Experts of a small language model: 96 squared ReLU neurons an expert, a softmax router.
Below are experts of layer 2 (counted from 0) of a mixture-of-experts language model. Rows are named router (the router's row for the expert), down (a neuron's output weights, with its number) and show model dimensions 0-95. Each number is 50 + 12 x the weight over its row's rms, rounded and kept within 0 to 99.
After each expert's rows: a language model's description of what the expert responds to. This comes from a sample of Wikipedia text that the model never trained on.

# expert 39
router:55 48 27 51 34 47 46 53 39 59 56 29 58 43 53 58 54 84 35 56 52 32 65 33 58 53 57 31 43 48 46 53 49 25 35 13 47 25 53 35 41 46 49 54 38 51 42 45 51 50 45 34 54 37 50 41 61 38 55 52 41 21 52 38 70 64 67 63 51 51 44 45 56 22 48 61 45 37 71 51 52 44 58 46 56 72 36 38 50 53 43 43 53 44 41 62
down10:39 41 36 47 33 47 51 49 36 44 43 61 47 49 47 38 68 48 54 44 40 37 38 56 46 68 77 49 54 61 36 71 32 51 57 60 37 31 31 53 35 76 23 32 52 63 72 49 47 64 48 57 42 47 81 45 47 54 51 21 48 47 58 59 45 45 54 61 64 47 39 69 34 52 46 39 32 56 56 40 55 61 50 44 50 49 46 46 53 46 37 40 65 32 25 42
down11:47 56 66 33 59 39 66 45 63 70 48 31 62 51 37 38 66 33 39 48 54 57 60 47 57 73 54 45 55 60 51 42 55 58 63 59 36 46 53 47 58 46 49 54 46 36 50 33 40 38 50 27 54 35 34 25 60 51 28 62 57 46 52 62 54 39 30 47 44 39 58 34 45 59 33 73 54 42 40 33 35 39 75 42 81 45 53 58 49 64 52 47 65 26 53 64
down12:44 59 42 46 38 65 65 64 62 86 50 52 54 52 54 51 51 38 58 35 55 50 45 46 53 59 49 36 35 72 48 66 40 66 61 38 38 47 62 38 56 84 63 42 65 44 51 32 55 39 62 47 57 38 49 61 59 50 64 55 59 65 68 46 55 56 68 38 51 49 54 37 47 57 27 55 44 47 53 64 40 52 49 55 23 62 56 27 65 72 56 53 29 27 55 41
down13:35 53 46 62 34 69 40 48 65 57 43 42 28 62 38 51 62 59 30 35 26 71 55 49 50 36 79 56 55 54 64 53 28 77 45 53 67 51 71 63 50 51 73 42 54 67 48 37 58 47 39 57 65 54 67 68 57 40 32 35 52 51 45 41 50 52 41 43 51 45 47 40 65 64 48 56 51 54 25 43 43 54 53 40 45 46 33 54 55 45 64 76 46 46 54 68
Description: Single consonant pieces. Lone consonant letters or digraphs split out mid-word, such as b in Combat, m in Trimmer, th, p, t.

# expert 43
router:46 57 46 42 50 64 63 61 37 56 56 36 48 45 62 48 46 59 50 50 49 32 66 39 57 45 19 36 49 39 30 57 67 33 35 29 41 32 45 48 54 61 51 27 50 46 52 38 67 40 34 41 46 48 31 68 41 39 55 60 37 45 49 35 57 52 58 59 58 62 33 65 52 34 74 57 46 68 68 61 50 39 35 57 54 64 45 25 44 36 62 62 52 57 31 73
down5:48 46 59 59 40 35 69 68 35 45 66 27 53 54 37 47 57 44 52 51 52 74 58 66 65 41 48 38 62 37 38 56 40 19 55 40 41 59 54 42 56 52 54 64 64 46 58 30 59 48 18 78 43 51 60 42 52 47 42 46 56 73 46 64 56 56 53 39 30 42 45 77 51 54 54 37 55 52 37 30 51 75 43 48 69 47 48 34 39 31 52 52 48 53 38 45
down6:47 57 41 59 55 55 54 48 45 67 68 34 59 52 43 47 45 56 57 51 22 49 52 53 38 76 65 45 39 38 59 50 47 58 62 66 62 68 75 46 66 60 38 59 66 57 59 32 58 43 45 51 52 60 37 45 58 21 52 57 43 64 96 58 48 33 44 46 33 64 36 64 52 56 46 54 48 61 50 31 55 55 55 46 54 48 43 64 46 26 58 52 50 56 58 76
down7:40 65 46 68 73 49 47 27 65 37 38 33 59 40 45 57 61 46 51 46 36 61 53 37 71 63 55 40 51 63 42 63 51 36 58 31 52 39 25 36 50 42 55 48 58 57 77 47 50 59 70 67 52 44 54 43 38 54 61 49 50 52 32 59 59 62 42 72 51 36 71 55 74 57 58 51 55 37 20 51 54 55 36 53 56 42 49 45 56 45 27 36 38 60 69 42
down8:77 62 32 53 56 42 50 38 49 69 42 60 62 55 62 36 31 51 53 37 54 44 49 51 53 58 54 40 51 64 50 55 72 66 53 39 64 58 37 60 48 44 41 55 46 39 31 62 71 41 61 60 63 42 63 24 36 80 37 65 44 62 60 39 43 70 38 51 47 42 60 78 52 42 46 23 51 46 38 60 54 50 52 55 46 44 68 48 29 46 40 47 56 60 74 55
Description: Sports and group nouns. Head nouns ending a phrase, mainly sports terms like team, League, season, game, Division, Cup, also Party, School, time.

# expert 25
router:36 52 11 42 53 75 46 49 43 37 71 43 60 44 48 72 43 62 40 47 42 25 70 35 47 51 51 37 60 43 48 53 46 38 30 37 36 28 49 37 35 71 53 46 58 39 47 45 60 69 55 52 58 46 50 48 50 33 46 57 28 41 50 53 54 57 66 58 52 55 49 63 47 33 52 46 47 72 84 41 63 48 47 44 53 76 34 38 45 57 46 44 57 40 44 51
down0:54 43 63 58 37 45 29 57 60 50 39 41 44 55 40 56 42 72 43 49 50 63 47 74 70 56 35 53 46 40 66 48 45 58 35 44 59 54 36 47 24 36 46 43 54 67 74 38 67 63 41 39 49 41 42 51 47 34 43 41 30 39 61 63 63 30 20 40 42 48 40 73 61 37 47 71 55 57 44 65 38 46 41 50 53 54 48 77 62 40 63 35 32 49 51 61
down1:27 68 32 42 53 46 48 44 50 41 58 51 48 36 51 47 59 65 47 56 58 55 36 54 46 54 62 57 43 56 52 39 34 83 63 66 37 46 34 42 56 50 51 56 41 51 57 42 38 33 49 21 53 29 66 42 47 76 45 43 67 28 34 48 47 47 38 50 70 53 39 34 46 59 47 60 39 34 52 32 58 33 70 63 74 41 29 63 46 51 54 31 47 41 47 40
down2:37 62 69 43 54 59 54 64 55 53 68 24 56 71 57 37 59 49 66 38 61 42 60 43 67 45 48 54 55 66 64 67 26 42 54 41 58 47 62 38 40 64 32 63 37 53 53 37 42 31 46 48 50 51 63 49 54 70 35 31 37 40 53 38 35 60 41 45 57 64 36 56 33 55 53 64 40 54 41 16 65 44 42 60 50 23 48 50 48 39 39 61 63 49 38 65
down3:74 46 59 57 57 63 64 46 51 49 43 48 46 45 43 64 55 31 60 42 66 46 40 27 55 45 60 31 74 45 37 51 62 76 64 50 62 50 42 52 39 37 58 30 40 41 47 36 29 55 46 44 50 56 43 58 46 40 69 51 69 43 30 53 47 61 64 39 48 67 78 74 48 53 50 58 48 47 59 55 43 49 69 46 63 74 50 49 58 59 74 58 48 79 57 63
Description: Single-letter word pieces. Single letters or tiny fragments inside or starting rare words and foreign names, such as r, g, y, z, St, as in Sting-r-ays, Kozarov-y-chi.

# expert 6
router:44 56 32 37 69 65 39 52 43 58 55 33 47 49 51 61 45 66 63 58 37 39 65 40 50 38 44 52 58 39 46 51 49 28 40 29 39 38 63 26 39 68 62 20 48 39 45 59 39 53 56 38 45 52 36 41 37 37 49 60 43 26 43 44 57 53 67 60 62 66 53 43 52 29 61 51 60 48 72 63 46 58 45 59 63 61 36 16 52 44 47 63 62 37 33 39
down0:53 28 43 61 61 50 46 43 56 56 76 43 68 41 62 55 35 40 59 50 45 27 68 46 58 65 33 52 33 31 43 27 61 66 69 40 61 47 33 42 33 62 34 46 36 55 37 54 60 66 58 47 29 51 58 53 42 25 68 46 62 44 32 57 51 49 55 55 63 41 59 49 74 67 54 48 42 46 47 50 43 50 48 47 40 57 81 47 60 39 51 60 65 55 50 70
down1:51 46 57 45 48 66 32 49 78 35 47 35 40 49 42 40 55 48 67 63 58 44 56 47 58 59 63 69 59 46 59 64 51 55 51 74 37 83 60 61 53 42 64 57 49 44 54 27 50 58 66 51 47 52 31 47 31 54 44 27 55 39 24 59 47 43 51 45 49 40 41 60 46 58 59 66 34 34 32 35 32 39 69 72 41 51 58 60 35 50 47 65 38 45 41 32
down2:64 74 50 52 59 35 65 38 50 55 54 45 33 41 22 41 38 48 53 43 39 40 66 43 39 64 29 38 31 30 68 54 45 25 59 39 40 66 41 44 46 40 58 44 71 67 45 36 62 36 36 40 53 49 54 50 56 30 64 41 49 48 49 53 50 49 32 36 49 58 49 69 64 64 59 55 64 69 53 45 59 50 24 41 37 62 46 66 61 63 47 55 49 38 30 50
down3:45 45 51 59 52 39 45 59 42 48 68 50 42 38 52 36 62 35 55 42 67 50 44 68 57 60 21 57 28 51 43 19 45 38 74 53 48 73 55 25 62 51 71 64 45 54 65 62 51 34 58 44 55 68 40 45 30 58 44 29 66 30 46 53 35 70 41 49 54 35 53 45 30 28 54 55 58 58 57 51 38 49 54 43 37 44 61 68 37 56 43 51 61 43 49 57
Description: Definite article the. The word the/The mid-sentence after prepositions like of, in, at, plus capitalized title words such as First, Grand, Red.

# expert 12
router:51 38 24 33 70 59 46 56 40 38 46 45 32 50 44 62 42 69 56 43 43 42 68 40 62 43 54 47 52 51 54 61 56 25 42 22 47 35 69 37 26 52 47 40 43 46 41 58 65 46 43 46 34 56 44 51 63 34 58 64 58 37 56 48 61 50 50 63 63 60 48 44 71 19 49 37 51 42 80 56 48 48 45 53 70 74 34 28 51 51 43 63 54 48 52 42
down10:96 41 51 38 38 52 51 28 56 48 46 58 54 53 56 47 48 39 44 42 53 72 49 47 61 54 54 28 49 46 68 38 53 45 52 66 48 63 49 48 44 46 58 47 66 60 61 54 68 59 66 65 38 42 47 49 33 29 51 47 35 44 32 32 64 71 60 50 59 46 66 62 61 16 44 71 64 35 49 60 52 38 58 61 38 42 49 48 39 43 68 64 61 50 39 55
down11:43 62 45 62 73 41 65 62 55 52 46 60 44 27 49 63 50 61 47 62 46 62 42 26 53 46 38 45 46 42 42 34 52 63 66 63 46 72 30 48 33 56 41 71 56 55 60 47 49 36 40 50 58 70 57 54 56 46 62 52 27 61 60 41 48 62 44 55 31 59 48 68 57 47 68 68 65 77 40 38 64 46 66 30 71 58 56 59 40 54 27 55 48 46 39 70
down12:45 43 50 52 60 65 57 36 64 41 40 55 70 41 35 41 37 50 43 40 47 61 35 77 32 52 53 46 43 51 48 55 58 74 50 38 49 64 54 48 48 45 82 40 55 62 74 48 61 49 61 45 70 35 50 41 67 75 33 68 74 36 42 58 39 52 31 61 60 54 63 57 56 51 58 43 39 50 57 73 18 50 40 49 49 47 42 49 31 53 55 51 47 40 67 39
down13:49 47 48 24 49 48 30 63 50 52 51 59 55 57 48 61 67 68 43 39 53 56 53 50 32 28 67 38 36 57 50 60 29 40 39 60 38 38 76 26 63 41 56 38 54 51 33 43 36 40 39 26 36 48 43 49 72 48 54 59 33 53 39 34 31 31 52 51 61 44 66 35 48 54 33 63 60 39 44 28 34 48 41 45 61 40 53 42 39 49 72 60 43 56 56 63
Description: Hyphens, ordinals, articles. Hyphens in compounds (thirty-three, runners-up), score dashes, ordinal suffixes like 24th, 2nd, and the articles a/the.

# expert 54
router:60 49 39 29 61 61 57 70 32 39 50 50 47 44 44 67 55 52 33 65 37 41 71 28 45 32 31 42 54 27 43 63 65 34 38 41 37 31 48 30 41 52 43 45 49 59 46 50 71 54 38 46 63 46 52 47 57 33 56 60 35 45 49 43 52 54 47 71 44 47 41 69 61 21 47 42 57 51 66 57 54 30 45 53 45 71 33 34 41 44 45 72 65 56 40 58
down0:42 52 49 51 56 34 41 53 60 65 81 49 49 46 52 72 56 48 47 50 31 43 46 55 46 48 47 60 31 45 57 43 46 68 47 44 38 50 39 60 49 54 52 44 48 49 44 50 26 52 50 42 54 58 46 63 40 54 36 29 56 75 57 48 25 42 40 51 51 58 67 35 46 56 50 51 61 58 44 73 29 29 51 38 54 68 25 47 68 87 55 58 57 40 61 19
down1:39 72 47 46 56 56 52 41 53 40 33 61 35 57 29 78 44 56 54 56 43 51 60 64 62 49 48 42 47 55 43 44 44 53 36 43 45 50 21 48 53 60 47 63 40 43 53 34 59 32 57 41 61 47 54 65 67 47 71 79 70 38 62 64 23 35 49 40 70 56 45 47 63 63 28 33 41 61 57 43 46 52 56 42 36 56 39 41 42 63 52 56 52 65 52 79
down2:38 33 55 35 41 48 50 49 42 75 65 54 55 54 65 61 41 58 25 68 51 51 54 46 51 43 49 36 64 52 64 45 52 52 60 60 42 23 61 50 49 48 71 43 51 53 56 56 50 72 54 29 42 61 62 53 51 36 56 55 46 52 64 35 55 51 27 53 64 49 59 45 59 32 40 16 58 34 51 43 47 42 58 61 65 53 75 58 26 46 74 72 48 49 73 42
down3:39 40 44 72 41 40 50 48 65 29 56 57 46 28 54 44 43 43 50 55 40 44 38 40 46 32 58 59 46 49 50 39 40 60 66 32 55 80 35 61 42 35 36 62 54 54 46 40 30 31 55 62 53 54 63 47 37 70 48 41 59 53 19 50 40 46 63 36 46 54 38 54 46 45 60 46 37 48 66 47 66 61 73 35 59 61 61 56 53 51 20 25 41 63 59 56
Description: Word-final suffixes. Word endings and closing marks before a space: possessive 's, plural s, -ly adverbs, closing parentheses and quotes.

# expert 26
router:47 67 36 48 57 48 48 50 39 40 57 37 57 40 45 53 48 52 49 37 38 47 71 41 46 41 35 47 61 27 35 45 49 35 28 25 46 25 48 36 48 49 43 50 35 34 54 56 43 40 40 48 45 54 46 45 48 10 54 58 47 53 44 40 54 68 53 62 61 55 38 53 55 21 57 49 67 51 79 60 46 39 43 55 68 68 34 19 50 65 60 56 60 53 55 61
down3:48 43 63 54 37 54 44 57 39 30 24 57 32 50 46 42 56 39 43 47 42 49 34 63 50 39 45 47 29 33 57 53 46 43 49 71 34 65 40 62 43 42 54 55 59 54 55 44 38 67 58 62 24 45 39 60 49 38 78 42 55 59 44 53 65 32 58 52 57 37 53 26 42 53 51 82 40 54 43 64 37 50 57 39 31 50 45 50 58 16 36 42 38 74 54 49
down4:31 32 57 48 41 56 43 38 45 62 47 55 49 60 54 43 70 69 39 42 35 56 79 47 34 61 54 45 47 36 73 75 45 46 43 64 51 64 68 60 51 57 48 51 70 64 35 71 71 44 50 46 63 69 25 40 38 49 61 52 60 64 62 53 74 58 55 44 42 39 58 36 40 28 58 48 33 54 64 52 53 49 54 37 47 52 71 36 61 47 66 57 53 41 55 66
down5:48 53 45 32 44 64 70 74 47 65 37 54 56 55 35 48 47 47 52 86 46 75 47 41 43 65 24 47 52 49 35 73 55 50 42 42 32 75 52 45 58 34 54 59 45 66 54 35 51 44 17 40 59 46 41 81 61 46 52 39 58 57 61 59 59 44 47 77 60 41 56 59 56 47 53 40 47 45 55 50 55 52 46 50 40 47 37 62 49 52 41 29 66 48 63 51
down6:56 61 43 54 71 65 56 38 51 46 56 52 60 40 52 17 73 41 48 33 66 27 42 69 58 64 43 73 63 46 63 42 70 32 36 42 43 66 59 34 38 59 80 55 48 54 52 38 28 58 50 44 39 59 64 57 32 49 52 47 49 66 45 49 49 45 29 51 35 48 53 41 52 37 42 57 46 38 54 56 32 53 46 35 46 46 43 60 30 57 52 36 43 45 70 61
Description: Sentence and list punctuation. Periods, semicolons, colons, dashes and slashes after initials, abbreviations like U.S., list numbers, years, and sentence ends.

# expert 27
router:51 52 38 45 44 60 54 67 33 62 49 25 37 35 38 45 33 54 45 54 25 43 67 38 74 38 38 31 41 43 36 51 64 25 37 21 46 37 43 35 54 49 74 48 51 48 50 52 55 40 44 58 47 51 43 56 50 45 43 57 38 38 29 56 47 48 53 59 39 50 46 79 52 16 59 46 54 54 71 59 56 54 50 50 55 60 41 19 54 43 49 60 55 54 34 47
down1:48 42 67 67 34 51 31 67 49 48 61 48 61 46 48 45 57 34 34 37 35 45 66 37 49 46 55 56 47 43 54 85 62 53 67 36 60 51 34 37 72 50 39 58 58 62 53 72 67 52 51 46 63 46 29 45 56 58 40 37 57 60 40 43 69 63 45 35 67 46 67 43 87 60 49 39 45 55 70 52 36 55 42 49 51 54 60 52 27 52 56 39 46 69 41 48
down2:58 46 53 56 32 60 53 43 48 34 53 44 32 54 57 49 36 53 51 76 39 61 55 66 38 48 28 36 52 49 45 57 62 53 65 63 42 32 52 32 44 35 68 47 75 45 52 57 39 56 55 26 58 33 52 50 61 27 51 44 37 51 67 44 58 34 47 50 71 40 47 47 76 54 40 36 69 43 69 48 36 45 39 40 57 35 58 63 53 44 42 49 72 46 27 27
down3:43 42 51 69 56 41 38 62 51 35 40 58 49 27 33 47 81 39 65 54 34 56 54 31 70 49 55 54 51 47 70 40 43 51 73 41 51 64 57 76 71 61 51 69 63 46 45 55 57 35 38 62 42 52 48 49 27 40 68 34 54 46 57 39 45 57 63 42 46 62 63 65 67 60 53 60 47 59 69 37 50 48 59 45 44 33 46 34 35 46 52 20 58 38 46 49
down4:34 47 44 66 29 42 57 48 59 68 57 56 61 53 47 59 67 30 49 44 51 75 57 49 54 50 48 75 29 33 51 71 47 56 52 32 49 34 49 56 57 54 70 74 38 60 57 39 58 53 36 33 36 52 57 51 57 28 46 72 54 32 46 41 58 41 34 56 50 40 56 31 58 31 38 61 30 58 53 36 63 44 60 65 59 40 58 43 52 45 60 25 44 60 56 65
Description: Word-final noun suffixes. Final suffix pieces closing a noun before a space, such as sion in depression, tion, ment, age, ground in Background.

# expert 53
router:40 62 34 52 64 55 49 67 28 42 60 38 48 51 55 67 37 77 40 66 36 46 75 25 52 26 37 49 52 23 33 50 53 39 23 44 44 35 52 37 31 57 58 45 45 57 36 57 43 52 38 52 54 52 36 57 49 15 65 51 39 45 39 44 54 48 48 47 64 50 47 50 60 20 53 59 42 63 69 52 63 48 48 45 51 54 44 32 56 54 57 62 58 51 47 48
down3:40 50 36 44 52 51 31 51 31 29 68 36 67 37 67 59 44 34 56 59 49 46 68 36 44 45 73 54 58 41 38 59 32 41 38 47 60 57 37 50 40 34 37 68 57 43 41 46 73 37 55 71 61 36 49 66 59 71 44 35 48 65 56 39 53 35 54 56 46 27 47 63 71 30 43 47 64 70 37 50 48 62 47 50 38 53 54 53 33 51 42 32 56 66 64 48
down4:54 43 67 61 58 64 62 54 37 31 49 48 51 39 45 42 48 46 71 70 54 52 69 56 42 56 60 46 46 69 66 69 53 50 64 61 56 44 56 35 71 79 62 73 55 62 63 43 77 42 51 58 40 68 44 49 45 39 44 43 38 38 50 47 53 52 44 47 53 23 63 54 50 53 51 53 56 56 57 57 53 09 38 44 41 42 44 43 34 44 29 36 38 45 34 36
down5:40 43 54 52 39 55 57 63 56 63 35 53 39 46 37 70 47 58 41 60 46 52 63 48 35 45 51 54 58 44 58 43 37 58 64 67 61 85 56 42 53 40 68 58 43 38 39 39 47 58 60 86 81 53 71 35 37 55 61 47 53 51 53 47 46 41 43 58 20 38 71 33 67 53 45 46 37 60 69 47 45 51 54 27 42 23 45 46 46 49 60 55 47 39 48 45
down6:48 44 62 34 62 42 56 38 57 56 46 63 60 67 35 37 44 49 69 51 52 57 59 53 59 41 42 71 70 44 27 48 58 38 63 55 60 42 52 66 53 42 65 47 45 64 46 43 69 51 32 45 27 47 58 17 55 63 48 53 33 48 47 51 46 26 44 53 61 58 46 78 55 68 86 38 47 47 40 25 47 64 28 57 58 62 52 46 55 48 52 55 54 47 37 53
Description: Sentence-ending punctuation. Periods, commas, semicolons and quote-punctuation closing sentences or clauses in prose and references, before The, He, It.

# expert 37
router:46 52 43 38 51 50 56 55 35 49 48 51 42 47 49 46 34 57 56 51 31 42 66 36 45 32 30 50 64 37 50 53 64 27 35 39 42 39 57 42 38 64 43 41 60 45 39 59 62 61 37 58 43 39 33 51 65 16 44 63 34 42 52 48 63 63 58 53 58 58 43 70 56 28 52 52 39 61 74 65 56 43 37 59 47 91 42 28 52 66 40 48 65 44 41 52
down1:58 58 34 44 41 79 40 57 58 48 45 51 60 76 39 67 47 54 62 55 42 60 54 51 69 33 40 25 54 39 48 50 37 54 64 55 51 38 60 22 41 52 51 45 55 30 50 54 58 54 41 41 44 60 49 29 54 42 64 46 43 62 23 33 49 62 43 59 40 52 52 33 60 39 70 51 71 48 70 42 47 31 51 54 55 38 61 34 66 46 64 52 35 37 77 38
down2:20 53 57 31 24 47 42 51 67 74 59 69 38 64 31 20 47 35 43 42 60 43 51 57 51 36 49 53 51 45 77 38 53 57 53 54 49 63 39 42 50 53 59 52 41 56 46 22 39 45 52 49 41 57 56 55 32 76 39 51 49 41 46 37 42 51 44 48 29 58 57 62 65 50 58 57 35 51 54 46 42 63 49 41 69 61 53 77 56 66 45 38 48 43 71 41
down3:47 46 45 21 52 35 78 60 22 44 59 32 49 47 54 41 52 39 44 40 54 31 62 49 21 63 37 52 59 57 27 50 37 52 45 46 49 56 47 65 47 52 48 27 56 64 65 59 49 51 38 61 49 54 59 46 43 49 46 44 51 49 83 47 50 56 63 44 50 36 65 79 66 49 32 48 26 61 27 42 58 52 44 31 39 50 58 50 41 41 52 44 66 52 67 53
down4:53 30 56 62 49 35 54 46 52 46 58 37 33 63 35 57 45 34 46 39 45 39 53 63 38 51 61 59 57 50 77 67 38 23 36 58 59 65 34 35 81 49 35 68 60 41 37 62 56 50 43 51 38 38 43 46 55 52 43 53 44 47 53 40 49 52 72 51 67 47 39 76 43 50 47 59 67 41 36 29 58 40 52 54 67 44 52 75 45 56 59 41 38 40 69 31
Description: Numbers in tables, scores. Numeric tokens, often final digits of numbers, in stats tables, scores, times and counts, such as 0, 27, 82, 4:24.

# expert 38
router:47 63 43 56 65 57 49 35 26 47 67 28 39 52 49 48 39 64 36 57 37 47 61 26 43 38 25 38 61 38 31 46 64 38 39 26 44 32 64 47 50 59 62 32 34 41 29 59 47 62 50 55 53 47 49 61 49 48 49 54 43 46 31 50 64 52 69 51 54 59 61 58 64 36 50 47 59 59 81 56 50 45 32 57 72 66 29 43 46 58 49 62 52 30 43 45
down1:55 37 72 47 43 56 56 58 79 45 59 66 33 28 56 35 53 98 47 55 39 57 53 53 38 51 38 57 62 51 50 71 57 50 35 48 42 55 56 62 44 62 44 28 50 55 46 63 39 37 42 36 63 39 35 44 56 57 31 52 48 57 63 45 45 43 68 39 57 57 30 43 48 46 35 55 23 58 61 62 33 53 48 57 61 64 51 73 54 53 53 63 49 46 61 57
down2:40 40 35 79 58 53 46 54 49 37 58 34 56 38 33 53 61 65 64 37 65 74 59 59 52 71 64 56 22 51 62 41 68 56 63 50 60 48 49 45 68 51 47 52 73 67 57 51 73 44 61 46 70 53 54 47 35 62 45 34 60 38 49 31 65 47 59 45 56 48 58 31 45 52 34 54 71 49 49 49 37 49 56 58 17 37 47 54 35 66 47 44 43 57 58 38
down3:49 44 47 34 53 49 47 66 55 48 51 48 24 37 37 64 52 39 32 36 65 63 63 35 65 52 48 69 32 61 51 61 36 68 55 43 50 63 39 40 53 35 50 45 28 57 48 50 32 54 47 39 73 44 53 29 63 51 36 48 68 60 36 47 62 60 60 50 52 53 57 45 57 55 34 58 79 51 44 43 35 36 63 18 48 60 46 66 60 69 62 33 59 33 58 57
down4:68 47 46 42 44 48 59 61 47 74 45 47 57 28 57 56 63 43 60 53 31 70 43 33 59 34 27 60 26 63 25 39 67 62 53 65 47 82 45 55 54 63 52 55 35 60 47 56 34 47 59 41 55 50 69 56 52 76 30 45 56 50 47 59 59 64 43 35 49 62 34 42 39 58 43 68 46 56 63 52 57 61 47 35 26 52 50 61 68 62 49 34 49 60 49 61
Description: Prepositions after verbs. Prepositions following verbs or nouns and before a noun phrase, such as from, by, at, on, with, into, between.

# expert 13
router:46 48 35 36 68 66 56 60 43 54 47 44 56 51 48 71 43 61 47 48 41 30 64 29 59 31 27 44 65 32 40 53 53 42 38 37 36 37 54 41 29 64 52 22 36 56 36 60 56 59 47 54 43 41 43 45 56 26 58 56 55 39 46 31 60 64 76 59 54 67 43 48 67 32 68 51 55 46 66 51 51 65 53 44 50 69 48 38 56 68 61 60 69 36 36 54
down0:44 51 57 35 48 47 61 73 43 26 40 42 42 52 52 38 55 55 61 35 53 67 53 68 56 54 17 59 55 51 43 38 79 66 46 50 78 50 47 49 41 69 43 59 54 36 17 52 40 53 56 50 49 47 24 40 36 61 39 65 30 38 43 56 46 41 40 36 52 59 39 52 64 60 42 57 52 48 56 76 30 48 46 35 42 40 58 56 46 49 52 49 58 61 71 53
down1:49 38 62 42 71 53 57 39 59 68 47 56 55 66 61 37 38 83 64 48 37 59 54 53 41 50 51 52 47 60 55 44 42 22 32 53 39 54 69 51 59 56 63 29 55 46 54 48 42 47 47 34 36 44 65 51 75 36 64 36 58 34 63 44 51 39 64 50 53 42 50 54 38 60 52 67 51 53 49 60 64 73 40 55 10 61 45 40 38 31 44 66 47 58 41 38
down2:56 60 49 37 48 35 56 66 59 61 31 43 55 37 55 49 52 33 21 55 66 71 41 69 24 57 35 61 44 48 51 38 51 67 60 50 49 54 33 48 46 34 56 58 56 38 59 55 54 45 54 83 47 14 50 51 47 59 54 32 47 50 56 38 38 54 65 56 57 48 35 45 49 39 65 54 49 69 47 53 42 57 66 52 44 50 70 62 39 60 40 53 68 70 43 75
down3:40 34 75 50 61 71 50 67 60 54 65 45 53 33 58 54 23 52 63 19 54 35 31 44 53 37 31 39 54 64 73 34 23 72 30 48 54 64 42 70 47 44 54 50 39 50 54 47 49 40 42 72 54 59 47 51 43 47 60 49 59 49 42 47 66 36 55 47 55 63 75 44 47 44 54 44 57 49 53 30 40 61 66 46 46 57 67 60 49 41 40 54 51 31 55 60
Description: Personal pronouns, possessives. Third-person pronouns and possessives in biographies, mostly his, he, He, her, their, plus possessive 's, often before career verbs like began, was.

# expert 59
router:38 55 34 48 60 66 45 57 45 48 47 32 43 45 53 63 58 59 66 56 38 23 74 20 49 44 50 50 46 47 36 56 54 44 42 40 50 18 38 33 30 48 46 36 57 52 56 39 49 56 50 36 49 40 25 52 64 33 47 70 54 36 39 40 65 68 57 49 41 47 55 57 55 29 48 50 37 59 68 67 64 56 54 42 58 76 47 36 70 42 47 53 62 44 29 48
down1:55 56 63 34 49 50 59 38 58 52 57 55 52 51 59 63 69 47 77 29 60 42 61 58 59 68 88 71 40 65 63 47 37 60 62 29 71 48 62 45 59 41 60 45 36 39 58 61 54 50 78 53 46 41 43 43 58 40 53 67 67 48 42 53 61 43 58 34 64 56 57 53 62 65 51 72 64 51 58 40 46 58 57 55 63 57 67 34 62 45 41 57 50 40 74 58
down2:56 57 42 50 48 48 37 47 33 33 64 40 65 53 25 58 65 51 54 61 47 47 51 51 84 58 51 57 60 40 46 40 52 38 59 45 41 39 51 50 51 27 37 69 42 64 64 60 54 41 72 46 54 45 53 46 44 31 39 59 57 31 55 42 51 48 38 60 41 65 37 37 83 20 50 75 63 47 37 58 50 59 44 50 53 51 44 49 50 42 66 17 32 54 58 50
down3:58 49 51 35 58 50 56 57 48 50 48 36 28 47 62 37 50 56 54 67 88 35 52 45 65 45 53 47 54 49 48 34 54 41 50 61 48 50 48 53 57 50 39 50 47 42 61 19 66 51 60 49 38 43 53 51 58 42 53 38 38 50 43 63 54 58 28 20 63 37 54 50 45 89 58 60 47 51 51 67 54 61 50 47 20 52 27 46 43 63 59 71 47 43 36 25
down4:32 40 47 40 62 67 69 69 86 55 50 56 44 27 55 40 65 41 46 59 54 25 61 54 77 41 77 47 39 48 35 42 53 49 65 57 52 68 52 46 45 42 61 71 49 43 52 37 72 43 65 63 58 52 40 56 54 49 38 55 50 51 33 44 67 31 45 49 66 43 51 56 54 51 38 54 47 58 51 34 47 70 58 32 48 57 38 37 55 71 42 71 59 49 50 39
Description: Short vowel-heavy inner pieces. Short lowercase fragments inside names and rare words, especially i, di, si, min, in taxonomy, gene tables and foreign names.

# expert 16
router:58 60 20 47 40 60 46 58 39 64 48 39 43 51 66 46 35 60 55 64 43 45 70 38 51 39 19 34 58 47 36 41 59 41 30 19 37 37 54 42 40 59 49 48 46 56 42 52 65 42 45 58 50 53 20 65 47 41 57 58 38 41 35 38 56 41 54 52 58 63 37 69 67 36 64 46 47 72 57 71 46 52 61 53 60 59 58 34 49 51 53 70 71 52 35 58
down0:47 46 63 45 80 56 67 58 85 41 42 40 67 40 43 53 58 39 55 54 48 53 45 68 74 68 49 45 51 34 50 45 53 59 70 54 56 55 60 67 50 68 57 45 32 49 56 11 62 43 34 56 42 66 50 57 33 67 55 40 38 52 42 59 51 45 51 56 53 54 63 55 60 62 74 60 44 57 58 30 49 45 37 47 39 49 29 42 47 56 46 64 30 45 37 63
down1:57 69 54 79 52 43 49 44 44 69 26 45 45 57 32 60 55 55 53 35 55 52 32 67 63 59 36 56 65 41 68 30 58 58 63 72 63 57 36 74 54 39 41 56 50 62 66 47 59 39 40 63 29 69 51 45 45 46 30 42 53 38 51 57 45 71 53 32 43 22 63 55 42 43 51 50 51 42 40 68 60 39 47 44 52 37 30 49 52 51 60 59 32 59 42 33
down2:48 59 56 77 43 53 56 50 29 58 54 45 50 41 49 47 78 42 60 55 34 53 57 50 67 63 41 30 48 53 41 53 74 49 55 48 46 46 53 54 74 48 80 55 69 44 50 41 62 52 73 48 47 34 53 45 51 33 36 41 41 65 50 50 65 63 31 66 50 47 34 59 56 51 61 63 52 49 56 51 39 40 34 53 72 47 36 32 20 33 33 34 42 55 63 64
down3:61 53 58 46 60 29 42 64 35 48 43 51 32 44 63 67 61 45 76 61 60 40 35 59 48 66 40 61 31 56 46 33 32 44 42 43 53 52 38 53 74 59 41 45 37 47 49 66 51 61 36 46 55 61 61 33 38 47 46 49 41 56 53 52 54 59 48 53 47 51 71 62 61 64 74 60 75 41 53 57 55 58 68 38 43 51 40 37 56 49 42 81 40 26 80 41
Description: Role and category nouns. Common nouns for people, works and institutions right after the or a, such as born, film, author, father, album, school.